{
  "d_model": 512,
  "n_experts": 96,
  "d_shared_expert": 0,
  "activation": "swiglu",
  "router_score": "sigmoid",
  "routed_scale": 0.333,
  "balance_loss": 0.00225,
  "balance_bias": false,
  "vocab_size": 32126,
  "norm": "rmsnorm",
  "norm_eps": 1e-05,
  "optimizer": "muon_variant",
  "batch_tokens": 65536,
  "seq_len": 1024,
  "steps": 7059
}
Below are experts of layer 5 (counted from 0) of a mixture-of-experts language model. Rows are named router (the router's row for the expert), gate (a neuron's input weights, with its number), up (a neuron's input weights, with its number), down (a neuron's output weights, with its number) and show model dimensions 256-383. Each number is 500 + 40 x the weight over its row's rms, rounded and kept within 0 to 999. Numbers have three digits each.
Before each expert's rows: "comes before" lists some tokens at least twice as common just after its tokens as in all text; "raises" lists some tokens whose logits its average output raises strongly, later layers aside. This comes from a sample of Wikipedia text that the model never trained on. Tokens count by the router's weight.

# expert 73
comes before: " of", ":", " in", " (", ".\n\n", " University"
raises: " of", " in", " Of", " map", " and"
router:491574526511552534552522449474536540489578495466456540418441564541465525463460468412496505500604482514591527519434432535495513504504487499512412482432495486474440527530492538449489531570521502449500523501475457487533483492453454533490486464474465485579413500552466474395459472474493483434503467517481534501440517480450523478463536534461473490558488475462498521472503514431550456431494
gate0:479529502531464485484502487497559509528467525481485520554458482563553513466516564480456551509500536522483541555470539523548509546461505519482474476540481553477482471527459486538528473476436515393469536430519546534546511470502483514498523546495528538513512435463502492473491449511505531421471479515486542533498513459487496485452467522512440508530441487527522486479512546466501515475467
up0:550421507516485569482495464590515373504512528504510451518476493530482511476458599550498396532430534520471526471564519534425489510467572501488430527541447439455499507464553538523550509543522456529577501596558460445520533532495541508505499468524487523556472574449476532470515470499473500517479447450488487489534483544467536520520530463541486519554578553512526469520482513481448456530510
down0:539507423515560492515503459551543562438413521475527545558479477530502564564495531491503470508431570500498497476501492565455593539558568489489528512437398505505429477493520517545543454523496500541500454539497505517444435502517488528479548450550522520519482516457472519533492526491400455479533506551515486531522464519555495506430576459483523520529504553467503470497545547498552433490452
gate1:525508515517519498486552489549449460513480469527518510448492559487504452539477500490546455449539436522485443623568487518442512588533542450557501542532512524471535474471567540445410508538515502535532430447551519485473574545494455485467578460463466478483529522526511488503500558495483460484550492500473456566551503465484482504535531549562535530497489499464551477514448483492452526544468
up1:470499484503589528479492517533497483533508536479521439528439474483545508517468522451578532562504474454547484528438509449499527468526496522467453533484531494438502485482531470564498515412467574520472542474534420543404496454549420518432532398444532508489500449461533528532517481539529564490524563564520512490501432522501527475455445505493545370496429513485453543475547516540536457423554
down1:554518463569435516483543482483489477565486395458492508462457454521450483545536447470543478506547500535513489494444484509417525489496413488472464584605460498593537517531521443471484544455520508581568461478470531474537469512465486470526548434473494534537576502513469443527446508476508430471541480505507513517535520523479498479445478474403506471517510509525494496519526495506552410438468

# expert 39
comes before: " |", ",", "–", ":", "th", ";"
raises: ",", " of", " or", " to", " -", " and"
router:458545503520462537547501487457508453556489444486479583464532507557434489562460512490468529394566519515474473547507441453574447582513554502499481464487502461491476457455563492525468428491505525592533533472519559527490530469518540471556541536555429486580475499464478544490514550525550542554487489553471547533484478470476513598463427461543554559542492470453515493536535489510492419477469
gate0:543542550530505477478518570486513416515464480511432492518479493531546505535551583405452548437486518539514534545498495529521540563489554481511483510470525465513539493502476483554535446456434433445475519531502532539501520498488536584520508514486477561527509523484490497488551523502475510485454497486494516508484529454473486491504502432498512541516486530472498447455537503443518554453452
up0:535419494528546576532520502529517424494544488520426459541494475494478503493462561524508479481448477478525565538571467497512427512464566461444460492563441441482514471530504528558514456538498477556531522566523477494570488574460495506525521515484497561560506548479459529475499443530493495547463497479448458535472518469498491462550516484543516558509550516526541431503470496494512502504560
down0:486477423452526465520466546604550578472453574515486462493545480479502527454455495501445480504520550477499532511491527496523545536530526472494501465486458511448494509492519503544527488494514515575519488572444505505425441516530566517528540503477467504517485530404485503490586495527520561519503470508527513480489465573613521566485479485511528505524488477460480533512472550525591457500478
gate1:579532523542524529508544461526452444552472459587476461479517441492451442484486455499523451443574491532506516539544420466504505553570587443538520576533499551447547478457463534462457512591569485586507484447576477471496538531491456448495512494479500429438509516545494542447504579506444463524539498508471463507540540497506509551557475520509495537504456526462533479466455454531497528508510
up1:480488485481564560498425519470501510532506576580514520510526485535462504540504572429532513519518459460522441524456517488478534413545565499443518576462509493454491570524524466555481485510440521567495540496578440523412544478535465529483460431491574498436547491463553548541500548505528521482486587544546525463515431522469569509499449439489530505498483477501423480460490499527477448469530
down1:603496472562553561469464482487471512528488426417477459458449532550549525483518467535508464459495528487507490492447530474512486548429455532608548499586457479572461444493453414541520544397471515464475450448442531511528436491498541465491481500477499437553493475506521541457523556513442558436525474531559547556473540485503463478461428516477457488537513470565500444505532505522580427514512

# expert 64
comes before: " ", ",", "0", "6", "5", "4"
raises: ",", " and", " or", " ", " (", " in"
router:546529447529474425480520481496525493436492456491431557491472467438534507477412450475498504446493461529458478502522566540467501519515527491499444473450507446477560480472492528562477544552560500446605543503419443472494533488521552494547577577490498541475468477482498580506573491496509503486526519510469506519461516438422475506426484420520497480480573510505460520483554426591544484460511
gate0:537528479545468475476514528483519481521470538473485456510444490531563560508535588469503588489445519553469499521522537561512555528448510531493479476492444419517528494490451504536494471478477470447453506495487523529543502508550558542498433550563542504447586536497513546473520488493527489461429526517510525545477522450516487480468521465494497485497513466501529496500517524488521503485485
up0:490480518498497549493494512520503459502550539475477412535454484473501554495455568521533409495406485515492509541602510541548438527515540472482428474556461463494531423519527563526496534549510498526567490555568453468551483569541532495458476491520477492493526550457514539508544414520496494575438488476445485564497539473532519443550512495552512553513607559508543479510495519510470527486517
down0:568483468518478449457446488473523517447457543533474515498551485527602495494485439576481494465474537493502471524552477472471506451550603518454546451451418492507489506494513538450522470535595535530509484479412501508475506472522473440493522556528500518515517498489494491514479485518427484455520508554548523470560513516512481423498510492534493515571526574453439488501541527479518503527505
gate1:544550524574481529482580488541488494530499520561496434426507448504492510533522455454480488439524459512485480470541475489454503528546580472542506484544517605429512474444522535411444515529523482540546480435557484530504550515488517477456583465487530393477537522516538477496537532488493448470524501473496467503574532435522488510579472531530552499451454482520496511520470526465490495563508
up1:474474479509583521495468494504461487501541543485568488541461485471476501500478530489572522535530470517561460554497520508523519419504473504456442549449525470470506526547565516553493494469475554515462554480512494469468532508502408488502472452444566534499461461478535531534472525532551536495511603516510505498486471532528543492453466512523448426499448497478460545442526455501476447435521
down1:482528398535513462529503523457503455538493406524501459439514432512514503509535484476498471491485537485542499511430477491517481568568498498516480479521448516560516522540482466523483584372425489585509423498447556523489443485524493502517536479492494502531607513448477509461476558491532477494571439506550500546562616467495466538461456512386469416508463576476549521557497540518574485496508

# expert 82
comes before: " ", " |", "1", "0", "2", "3"
raises: "ith", "ist", "ane", "ists", "ib", "ible"
router:481481504529442560446419458473521504490543471497481461512492553579454552541488455493528543497496531495523539516492441535420481456533464494467460545433496520561471464507454489526547514533451528520498524417488500492521542549527520477464584516587473566498484572561522543448520483463467455610561525539503545542593550512467474478508526545496490466492489544394452496523474475462491488439454
gate0:541497562537494407436487568459532501531476507439476523540506474565522534459503536398489559484547530469468541525452499566508541484457482482511523485522508481544505510462465487575528440492440468486460535494508506530561494462530506580486468547546560474496550544488483546511475507451453442458451467548528529500501555532554519449494490450494439471491494463492509514481491529491556483506416
up0:521457548507556508473519495554535428507523501470501433543446507468473495494499548491498456504450470489566554544500495515471436453487549472483459525582440427568522526544505557555513485522541496533575488541539425450584448554484520489417535540492482500591482592427483504477518495457483403507454462473452510501547503534515480485558467477502519540494539466523565467445448480533486522515485
down0:498450539499565510437484497549514544432489582502491490463546495483545541475440534528535529457514502518468571468528507480499552505504460455523527515508419397546438473538525504507460453536574589521491577578442525488503471450494471536557433502500475456456504489524476502495525489510447550499551531567503494415553529501530461487432542476493531565516452492478517503517507461510552432560479
gate1:510530518481445498541517564535481467462496447528513440460484498509479424547464467502516489432522472564531475534554437485444431541563520472527472546515496550511550453458534494401442471544534469521521463406563537475489592577460503513479562481481521384499421526509515535535519531529501461450477549494513474510596524488483482492539485511508519457499461568418497495488414469496512544502516
up1:483456442498510508438435474489527513536516535477498458527496460543529497536531575434575527583462515485495497513438495493495509420562542501416494522504466526491443504506548528557466532491488519507463551400571523496430510470548528492532508421491570541487485499459558506556541475502546469484541570527504477502460452500514515466516485510462483420447473470476471507403512517556505504450512
down1:483475499541468519536490543447493539498527511478462497469474533537536497521478470549469497486562491514535530504412456462513494605513485472509524477487523454526483483526521492463496518431529541487540504506468504486498455525501511479533479549446548483533544484604422549517426543481459455505522418459525444506460538586485518504430521557412484444466425516505481501517524544479570485513512

# expert 35
comes before: " The", "-", "==", " to", " In", " He"
raises: " In", " As", " On", " By", " It", " The"
router:494408507447469513558499561460474521508467472467502435480549559515465494538399515481583527458557476498550465517489581530511525530441513456509548565490523492433593511454472502485455526521537484447543538451509536446515513537473532539438541452487467489496435516447536526531510590485547521494555511481487515473602523496422513526410532546550493551459514498449555490521505526566430497582424
gate0:520526495506468460514515576496534491537474546539440482514459514516519492478545561437466581517491539464482535537484542562553534479463501541490446503495533498519543466450461467530503466446475483444471532510553485544548457530501565544478460484520519531452559513511524434458457506532477478442417478519467559551489553478473550459478465496544459507498511518510544488478586473420552584496435
up0:513505507480526543568538524584533467507552508430455434470471448501404477457439585532529454479420520436501577586527507551473468531491493471467423506580432441512489487547539529504479511540543461493599496530553485500548455568521535454501482499513420466528525536466516442490473497483463514514435455455410467513501503506516551488520512511560484526530578553537525454551481506505474562511515
down0:504494538496477488497440517497533512466473495505528512521546488525532528514515529574422443403479544482509500509514512580506512510571493493476513478443457460466452432465503491552536471505470539549509528465492529510501454548528509495490531497513489515448510496437500535468495501516457512443533524549476507456554518521588503488473590483465566542554412578433524481519551538504599462526434
gate1:534531500523520528484501443498445508493502444524433451488494500503478458530474414529530471496547495532554477565560448522482482563483545396536472513539544545437509491428486515472431516615558491524528488435523491450417616548468516505435529411497458421493418516519493560516498518504516464505561497526495446535498448455522499557520463566519489560553526521483473486508419483460464505482512
up1:456487461497520527475507508520475485516540527493556520548484521547532481525534611477558502564531505465507476507432520438448495391488517516434508563494493502380427474470601478562488525419464539521460497503512515499454462441496467520443546473451568529486534482462568522497498529514573531495516522598507550479509475506574547511460432541471557403460460452518458495486558515509516476477485
down1:582514507533498501516485552512497529448511272467490475492485530546522427511516438533482498409543473469515443520446419549489470553474540555621499477591473545613456515434467463504513528492534489538511488483500587458431476485456534481454478435483537504482540525496503533540457484427458468448466543461517524554505481520506467571473450486475500517550527504590454430483560433538514475450497

# expert 71
comes before: "|", " |\n", "–", " time", " |\n\n", ";"
raises: "-", " (", " |", " ", "–", " in"
router:446501522496488520533396485470506498527468506489509551450443591502463490528463522473543525559500525533500497574434471507478538478487530559541497525487487505495496491560464514495498530548495409542507565433525571562550569510459524548503488542510507517535448516553512547504541525468573534486501489463509579503571495518510502463434484467482451493461527488528507413558508495513551521502436
gate0:537499506549486413445501575464537421522482473501439504526452499502515487486551559494478547474517526536509501540544518559490525504451537514431455494534495484520489437497467430627551495463448499433485498469511468567566524491520521526530487513488544517492513478437535547501501549455511448425464418587491522536472571484533493475463553468575444515539524552533527479479548489448566579452428
up0:513438493497526539468460531511510439487555491474449467529471520448451436490458576499476415496434461450516505563550509502469458474433527482476374544562439433553439456524489510569568478517481503507575478587534448516556506519479548464483467514522517527572453550456508590477522498485495477482459458498447483477459492494540534468534523440546499529525544531546507412502430458538516476479472
down0:575460407489481480519464506536551508530467583485491470486564485464538504510439628557470501439491527440550507516474448421467542460569453512469476506461515462513456483501524473509520451485483490548478533521507523486504527467519542537493531470492489492405516515448510526470508524487445527487489514566493503456531486510559513487400545458493449496492470542460532492483535576492574427542484
gate1:533570530501479486422559541553462506527458478515549516440538503478521451502483492489511471450499482564494449546545454449439522585509521391588513525537558525456523468501522579426429557568496465536598456429522505469530582516456483456449520520495496461420493573532553532501504549499439462484496522514536437511539499423540489443525551496480479531485514522469521474554474466538475540515491
up1:431467515521550567524419465500509514534513531462508510552530519494547510593469572460543545580564506521501464525460581499494487442482511547422478553456488484450431498475572498595512492487434523462437517511555478523420460466518469511541488418489595477483496480453473495547570552545539529488552543540563479445521438504521539520463392559458505403474429452457483583445535486499471431459518
down1:520535514492467513530501487512509483453581393457465479418484519517520509511497464455451518491528516520522474453446521503493495544562421500483464467547502550564439506464520422460449538469434529567456502487490440506526525533447558489528506534436459526508532532553436515480487511423511490508523495501513516498503471518492503523484491556403514441538483498500542460473477515511523486451534

# expert 37
comes before: "9", "8", "6", "7", "5", "4"
raises: "ile", "aker", "9", "ame", " into"
router:502489536455519462465463478469512524459529503411555570498512527519511503451463506534564491519476552492533513532511537450509492502481522539501462527499440509542544542442490458492461485542571444533547585544481504530553577505456472462457501417486549587589471475582575498463498489549496526461541512412474464571478523509523480536511503528551460454493525456467490420564489438474467447466484
gate0:551476516559458468497476546508534446530453511466480530499437462532542504447498585444467526498479518546460491523508509565505545566444536486487484514474495506452501484478495502521483495513491479454445521497477536529533547456508508532516439535530550566467559499499470534500510527491466493445480462541521516566482538486534564509488531480521520551450542545476530501449529466445542563441505
up0:530462520498528573548544480566527452522543473469461472498468453534536478454446570513517422496458509486476521587556522558523412512463566464427425488578472482498519486515485520562489498550517439543587496586511495466545485554529540470525471547526474535526461554509529537491534492492510492535430444480441440525498516460501535438504500464549528544528612567504535419526470460485508520500523
down0:518482505507497480508459533556561543513451491502526496453585517515557549502455555556494502471493500477505564494505522556474535431513559508472494543474435471527438490556488479461572468536566539440465470462479506506486507492494458510478554510510498458510474481441455403466459527447484484469476487498568491493469514576583482515459581563414486554552500539488507476519547512541591432531481
gate1:495593509494509507487527509538472513465515512538472469435529554482478542514446456504486446439500470529534500567541450523479481529500541438547464515530548537445536547471516556406450520563556433522528486463556562462508521533482426469482561476458514449469445519552509484473523591513518446463469525476530447501549460422540487591516415469482496536514515530475520478562444472464504439512467
up1:469417462509569520475535473520460492514518532492561477507464444522543457540611533468547546561492480514453449476413518482492512420546561511439440590515490448370451511467565467627536461508484529455445532442505427498452475468554464557473477449456553479431453429475570487541504536534531440516515564557522494497534399513492539475463487540494484434451485464521486534462551509559564479491531
down1:571535493556483421465473560470492540523507461379451558457504416580512408550519422543514497476577540482499533506470452444525409562509488510520506485521501521516483458474547522516517534438543482558552488485492539514519473502466475558490479455447576478538582496539471495510519417491509513530532474548452545485569462518520407521436429526438453498459511515548516514535483518478514442486433

# expert 60
comes before: " of", " in", "\n", " and", " (", " for"
raises: " in", " and", " ", " (", ","
router:479519527513514473534511533500479522523530437506446517491459561472465548475476475490497535458531498426515409522417549530532470569518544503518493476444420534478473443535499523456497522604504447459553557564464532549472498512504519529504576517574510508496521520474389546469496516469528548561470532499494515481558504505540623505407504513489493482471531524526497529527476518542530483495486
gate0:526502518505448456427561486498514453501449547486490527573501477498503484440494552521466555491484503529497522502508510616542501496452413515478523510509479447535508488446493497523514460504434511484437523501487524540563530475500560531506492497474501549428527476466525463516487488474495522507469508532501511538501544473511491523493510470586486464542501504444529512450562504445535567436463
up0:518428521499505565463538485543425472547526530471486489527492518472473522442451601594490469492478498477545509513529467588497493533451465532462469540537442478521462516535554514493520479547480476551572558552514483440556521581492547497492530490510489535489491539451492493501523467493499521525469473457455485520501511455500529486579504461580531524557566507501495446506481469481415530514535
down0:551490452506497455559515522568559469451466569499540489528543516497522522512466515516478526457447537495517547473535571497488487478535474570489526505473421465573386517499472504460569440507542510480459563459451451456487475538481569549519505436515554520484491548466499516518518492441459451472532560521472470465538476458517534439473584568494463485536502515398429530549479538546570467521456
gate1:503494444523540538547515516493439466518471468566524467482491493510498449542530479468552438491498475480514438571552434463484509561460541463529558520599474555423551471461523502482434504591545440514554488436521495527494567492445459523510523482496494435456464535516526539482506554511453440464554542439502392480520508447531507479558533493467530602474505465449492472502460497489475502521508
up1:457491484526567526449432473559498559576522529529486525599484474484546522513423563490543512559513517489502480494455572420487487423552553487449468605449487495473443499471529514528497525459452544474474556505547484524415467433523490549475523504441573460459536501419576501521536544547591483498500493518534503496515429534530573546483462501527470435525452480496496524508546470497492438452469
down1:509513513568449468464502518407562462532482457437487552516478511516572466512495417524529469468548465517459523557517485492465487544514534542502510490511534463559516519525542475511428526468472458493572553527477508468551459501511524599542462520492513461482540457512463514486461481420486496486520518498575569572462494532494514505401471538497497461423470488484523483534495471501556464494512

# expert 34
comes before: " ", " and", " but", " which", "000", " of"
raises: " and", " or", " but", " as", " ", " in"
router:483496579492535525527539472513475496538539423424533510460488473498456495465453527481471487517514473503526597490512569552483475514513528495495485523517451514536553442455480558487513465586469570536497529505507468441515554489473456545478452513508453497519504536506483487457556528453519496531510492499473495529473499503429483436465483411491511413512502507453438436539472487456482470489442
gate0:522555489527460517438601552507472480518485548469419535523470493531566481471498550497453555521502496475490501530508526562512560528388524541516525501527451442477558473493417498560504468460419441495471484468467516538510507483562566523553492497518526542441539455541490503506496472531516530510404444490503534530462494445493499510478502477535502545507517547505475496537511456483486539513467
up0:524479500524510519464531528535437424513520514430416477465435477466474493459470539546480448555415500460517531536576468483489449501481509451469446494590458469477528462492492520532547464540453468535564537560470417477532522571482581485520550473459477548494489558487494486479495474481507484512437485492457462510584478440526525530580544463526485577526551568508514454538433505518487527517505
down0:489526523522516505512471506598548491475505520544500499485525536556489559588454538515476468505470490487543506531546451526553509540518478462470542470425414448533399445470515457440476477462567517541474552492472510475444493510526539454509575439518475472456463473432489570508516529484412468470506522598490459429544520541496509471460489526487494523524488540448483460521501564494524480542426
gate1:560516478539538536493488543495460489526467482529538448537474523493503451487479467479567470439506487583586458584507490440478497543501536432575465546583507534505497500425541551436480527589507513477578507485533460462510548585443457484443567462462510419480466560541460439506535531452535474439433507539504470502587492464479539488487483558496516543477504504455521485497470481468483551521474
up1:447464460506542478485466483505466518523525525518513504557482485528530500547508513496566485576513478417480476468474522445461525436473534489441536514475492468451428537493565516522488495506495517497475564446525526535408529480498504498479531433471537535478499453476579526538456491550553515496526528528511503502562432544538568500498483522499542414505429499489479503505568551548467499442496
down1:526500475534499457457499583472534558528496449450494456466486456480573498485546484520444516433570563456524433461445516508489551560521525476562571535504550481524525469511491524475461509484489505477517469466498508495545491529466529539468434469538476552522552584572550511538505541474503394498502501509515450527477565540547458533475459484435470476468506523509481534502504535470555530499491

# expert 45
comes before: "0", "6", "7", "9", "5", "8"
raises: "4", "9", "5", "3", "1", "2"
router:524518497441482464501541509475471501534456436436535554467455559568410527433478455562562529533457571473461543583451532500480531519469435584465470445468495522461474510470521562531481526537564489515568497545479570508488505477507437553464552494546485551521523474600562530498514488408461512505553531495481464474520527456485479524497450517505492495470510490469525509459482433494588427501449
gate0:550485512514424459459551563496473462487515536483476501516442474510526491472503530465480536462508538529460478521485510552554548550437519496447498483528532478517492505499454481598518480474512496476485488469472499551615531483523556540560467543441571515465525487505490494516515511490447443463497497574515501502471536527517531465490486546545498502501510492491495547514581507441541560516477
up0:525432477493529548546499493524571465500579508471492435485479500513492486451496579534499472517429530492547541525616489538495542525494471510475452484530448494541515481517572497539515521479527472601568431534531476437525511546515531503454523472467478518535428534477495491494581489559544443497471483497449491495519543474515502495535520438528518537520510538516567418518426489538476483491495
down0:548468472417488493513542444603555536475432497482437527497527458454511515450474540551433555508504503510551542487475530520511506427476481483483480534502451486496504476476535518511539476523550514480537526548451509499421578494489551483507517498474496552450469479451484489474494524497417537508489469560466462492482555487555586571449601533543439507536476489428497500461480546516606404467438
gate1:514533522524485542481551517526489460500453514487530448475563537485489476487488463481535510463550470510578512554537448468445503535530478462523516545569498586438521476452533546490385525505570478508550518492444525416495531568506433441501555485445488493500518512538504503514494576488437513530504571501530481503494505349525497537561450521524492510496489476500517487506448497451487491533460
up1:473476475501538543479480500560464493509528512508523476531542533512530534556483535481581499564512527454478458506460574467413570442529502536429477599451550504400456509428541513538504479485457509483504523467577491589394506470541460516525530449490587548523531499451546484540474510531540513560517537512555442503437488471559587477523371484473497372486401467455472510446523514523506473464456
down1:499512497504505461508448514514457464514476441459385494494481528551544498547492482464530503520588525489504559492523444448491540557504492528521443507505455461538540519472461440476472535501487516527543523498464550486527520495491520526468485520503480481516550470506424481537507483466460498495526494472487461519521491551484509462387482534448494504552471491484531503452567527460538455503558

# expert 25
comes before: " |", " (", "|", "000", " |\n", "00"
raises: " and", " (", " in", " between", "00", " from"
router:511507488505471448611461459445502477516458466471479524367473539552496471536530460541595503505474484517426488419423441548536520484520490443435499454437508489449475532473501495464468444449487515555468532555520519530518478463517508555455468494487545533529448455519505540489469478475499479529522541516494488497523547453462456522415479425477464513597530473432521511490530525484491505492489
gate0:524489513524413450412490575465529446506470508448431474449481507509564463494498581458478521538468525519465508506482497563551567512454525537424520492494535486478483489476453456536532461437454441467489543508481553542531525465535554515542521540451565532495523543501495474445531496437498508465480469475456557554431557523489473462467528504458493467519513545498544487445510476451492545510480
up0:533489529501501522487498491597552421545550496469446401523486489472443494482485597504538407444436522484518501557538529550528454505451458442472460457534469408513507500503465520550520490504500479566577453571506459468558483513490503504503420478535499531540544561441437501513512470493531492511440509488434504521525514458492507492530485544579489532508532534534493483509487500535437446540528
down0:463470535456469507574525541545594546450521532466508425497520488519599519416472547484499451438453463480467467469489512491473518472530493497526504458492404480527444583417533503495500434479555533502450485482449519544554522536539419494532467467499477562475467516490483525520448474512456507449491460523486510418521474519602536531414559459471478525494515592487546549463496613521578500514480
gate1:530468496522504534529583520498474472519439490533475497454492541517491418527476487517450491475530462554524504522514461551518459551518556334510511560522545555493576508468507562468446497580514488488541505446530499456502559579484467477456572436450474447441499505527501490510470546471467465425459551475487458544535443430536478520535503542519512523478524523491518478486493483571491542548500
up1:462503511510579503475440499500518535528538494537505489568467490503570501546499563465573493587517473526507477530448534389451528426494511516421528565528497495454446536498554517555495534471458592482501554496557501492386508440504408477523483463472537493471475491451563515553495500503547524493521599520542489513546441505521591538499420491459508436444475445485477556464526495494519487463440
down1:564551516530492480511489546514450511471475415491542480513517504490489518513575443540518499507591576493486473529483535507485593520567478513575498496513463554597511432481517470449485440465498505438523495503438527473500494440533506519536485463539458421494540541575474488536535541484479515487574553473486548495559550503533447489460401553473411411512537522516483472543544526458516447458495

# expert 63
comes before: " |", "-", " (", "′", "\n", "}"
raises: " ", " of", " –"
router:522496527491522501549456535500596443526539406560474453460488476496520543562420547467534477519544431452465494568536523463509485496507529585467507422501530459489511515485481478572516464476459501513515561523478535481481506453483465554516537483555509537525489539510444532467491484494546500528471477563484524588444520452496474500519467568507480490514500560457498473545513468482494430452468
gate0:504499509537487440439523563471538421515506501498488475500470479518578469451521551421425577505499529526512525544452543547544533564435497492443507513490495507527505503488523447546557492454542505497453498443495536498519481513531567531545495501523535537435587514525541522510450496484493501515454448549521542489449589508506516450508505463480485514525526484456510532457497518477501532473409
up0:488487552549535574538534541487531426540537489497540426507469489466498472468456527540491472480462454449542544552476526552519456508534551475453487505583450463504400498494588507570573497510561464603582475568523512487510490557543548497488518526476447520534442522509476541488475551493485479532476480504443482501482547500471429462514496465491485551534567532466493455488442523547442447532431
down0:536529527511522389482487542559520545460406524440483485498532492504594511537556541509483465431442508540519541470568456543520535488513485545457420497450429479503542491433534516501498450538505545537509483471467522468509533503534457521542499499476535528467522531482445467525459480495429532504526450503536508550500491510519580514484546537477492507521539511499446579486475570598537498487503
gate1:561540556510484549507572502511430448498480491516532488493512505470532513534479453539486506473514511528519499560563463515429443524528531478509489527545515557480550534435523496476440526553542469491512453493578559453510537516489455490469563474473496426468496553526526516528472580476413463435479488493515453525518472464535483533507507518521465497497493530529459504572454516462490516528442
up1:474498494537516496504494486469503515513514557514552468515427506498525490617470528445520522567552434503452458538449543473456545442582517468437430548465506468364466499451535486541478497505432517521459571488555455516430494447594414516557505421427539525420544447441528467549509545499581474567504604526512503484510429481529545508492449538479481437461431498517440483444479559497533465393483
down1:535479515522481508445478550497557514482482444535482527424469508546457514524508441547517506486471544526465493496500502490485514591538505530572527523575548518510525475509485470421464513471450499511489470489457501512541543554470536540518518495499553486509518468566440438534489538427492465505544537446535451519539554495530455435465452598526522475549517503529490458510522530439551546500441

# expert 93
comes before: " ", " the", " a", "000", " and", " which"
raises: " in", " ", " and", " a", " at", " of"
router:451495473520466432474509514422522464496470464507491473474471539521452446485519456496535499416454480493446536508454523578437507567508479515539550462501490480541521534585504593515460491534447435497520499538487524588505480556576457445452505501500492453455515531525496553446472514450515508563441544416561478548491464513475500486477543498547504449449503476439546434493532515486470563523430
gate0:512586541505470453440563579507537489460478504492445532488480495547499574495488583423480534498540567546476479512457519579493548509450518520515448413492473515540549457502446497553533492460448475467475532503531508501509510506502524516513486504549581517469541453475511522425501491508511503478468469493469521532460566479524489502471506482536518482518518514421511545531533526448574555514466
up0:517502505480526489454552521518538469443522475490412463468455504502449498468437583486494424533394529450500554534562500485511412544453536416505477487531438427514536479524502527487491486537460510521553502568556433486546496531500572439466496528494475510505496592426446540473556514473473452455444490479463505512452506522513554446546451462546507560519546494495503490523458462551479511511514
down0:577518491504497516499557493515495497552467614432543456419481493556503494549497536532483497524506486470521474538488475505507561533563443448449449440460399525517442505520533480462491524499495548509489541506419485473540530480491465475515548511511557531502542477492482551435556429512506569517516510497498483438463479509572517437469508434475500523517441467483473450491497511486546431531429
gate1:553503498548571501488518576528475489496451496522532494506560527526467410548510539513504475477503497513557505509543462463481433540543526397594540518550498518504516462437509551452446531541548485512546496446522491481507503540496444460457513469460479426465454549539533505470476552477493470461503539462531477491566502463529496487527500476501460507451498489468523507455461499489490559556498
up1:464466475516513542506423507456503500552552510520488485552480468507539492499515464491599521557550463454476462529479543479435539420511504530435473583494525486444420531483565554529489540508451532508488528425571479559408548475513509496514550485438544521480467483444539532552465515507550496518506581524517507487563474509544601518512486491497550427551439524507458523523565484504502469413473
down1:525505430544518471507466554467517484523498337405484477535462485486552552544502482458499545444590516438493480510494530480506475520503518475505546550531490500576485448503515457487484514487511492517585532452463570518550493529479492504486387530525533523509528532518495481497525527501521468470460440509520472529534511502543540485445455522402432493547493499535453518507507534540517449540505

# expert 40
comes before: " of", " in", " to", " for", " was", " and"
raises: " of", " to", " under", " in", " for"
router:493520549458463426496469457464487474505498515492570510495426528520482466478516493512592528473501501483488459518493543586489475546527471511502459454445495452479495492544524600465469467525497488454550521459541513501556554494479482460542521510503451462478442476466489534488514537522478463525479536461434440513500537521519520465511568433459465466457467503463454521462435545524482521527525
gate0:550532516532456425454537550502526491509514487492473531462490467571544514485469552514462567530455500562455537507448483570528536465493476521480449529481521475520549501460415466543485523405488529460472539488509557523572530480539543569484487506504561535459519501514437488465481453493556466460456487567452539519426544500487488530484473520487453459499505464426527494464474460481558531471445
up0:511441543446478555501490447586498538545554466513436463448500533481446506489402593521516453496447480466519543534494435458531449517517477472475417458570443442524482466555540506580511468488516485479569487544566451485593491573504517531483495471530495526485477593494516485478516493471472487541437511450458475546442552498475515492583507474573547487491527549458533460480507507492497496524486
down0:536497457449501511470492449465594588457483495446501460442560464471511461539532583523492486467459542460557542494501526512545504481519511522483478499454445489560395510480501561523504464488503509459441552511482506468463493489535534548502549457530483490430499560506472594468465540549407506525474508579503508480563502542520524459459548469542448502557474499455479495522569559573580461526503
gate1:477544524518535545505520496516436508548448528532499454414513473497459470528527506551497524538522483496462465509556506463503519545499549455581490551502571566477566504470558552440438550565563500502586403467486529464486520588482518503493546477425508498425492514534407518458545520519499516481479559473570505467541491462528521500524501532488551500528487474491534499458463512482475514529463
up1:485459492551539525508427520531476500500564476477516471541494461475495529585510574467585484498527513468510454500433490489465524473506507487444499556534539507457482510502573475537551457402453585495477559432545473505455527465544468494494460464464540508510442481405541474543473521446579475458522550629466446489522476452522595462498427501520456442473450462515400521468535507507502457467466
down1:545576495564546532526499538528494464485485370467499525469504473450539547493476474506424518475563544521476483523402467547494542567552532441526482560565487553615495482492480509429472547503478494533503467421461601525550508481438509516481451381490483519541535548495513486550443517469488484466507432505487514533524537481459518534464520560413539465520529551494526531503467505525547457507479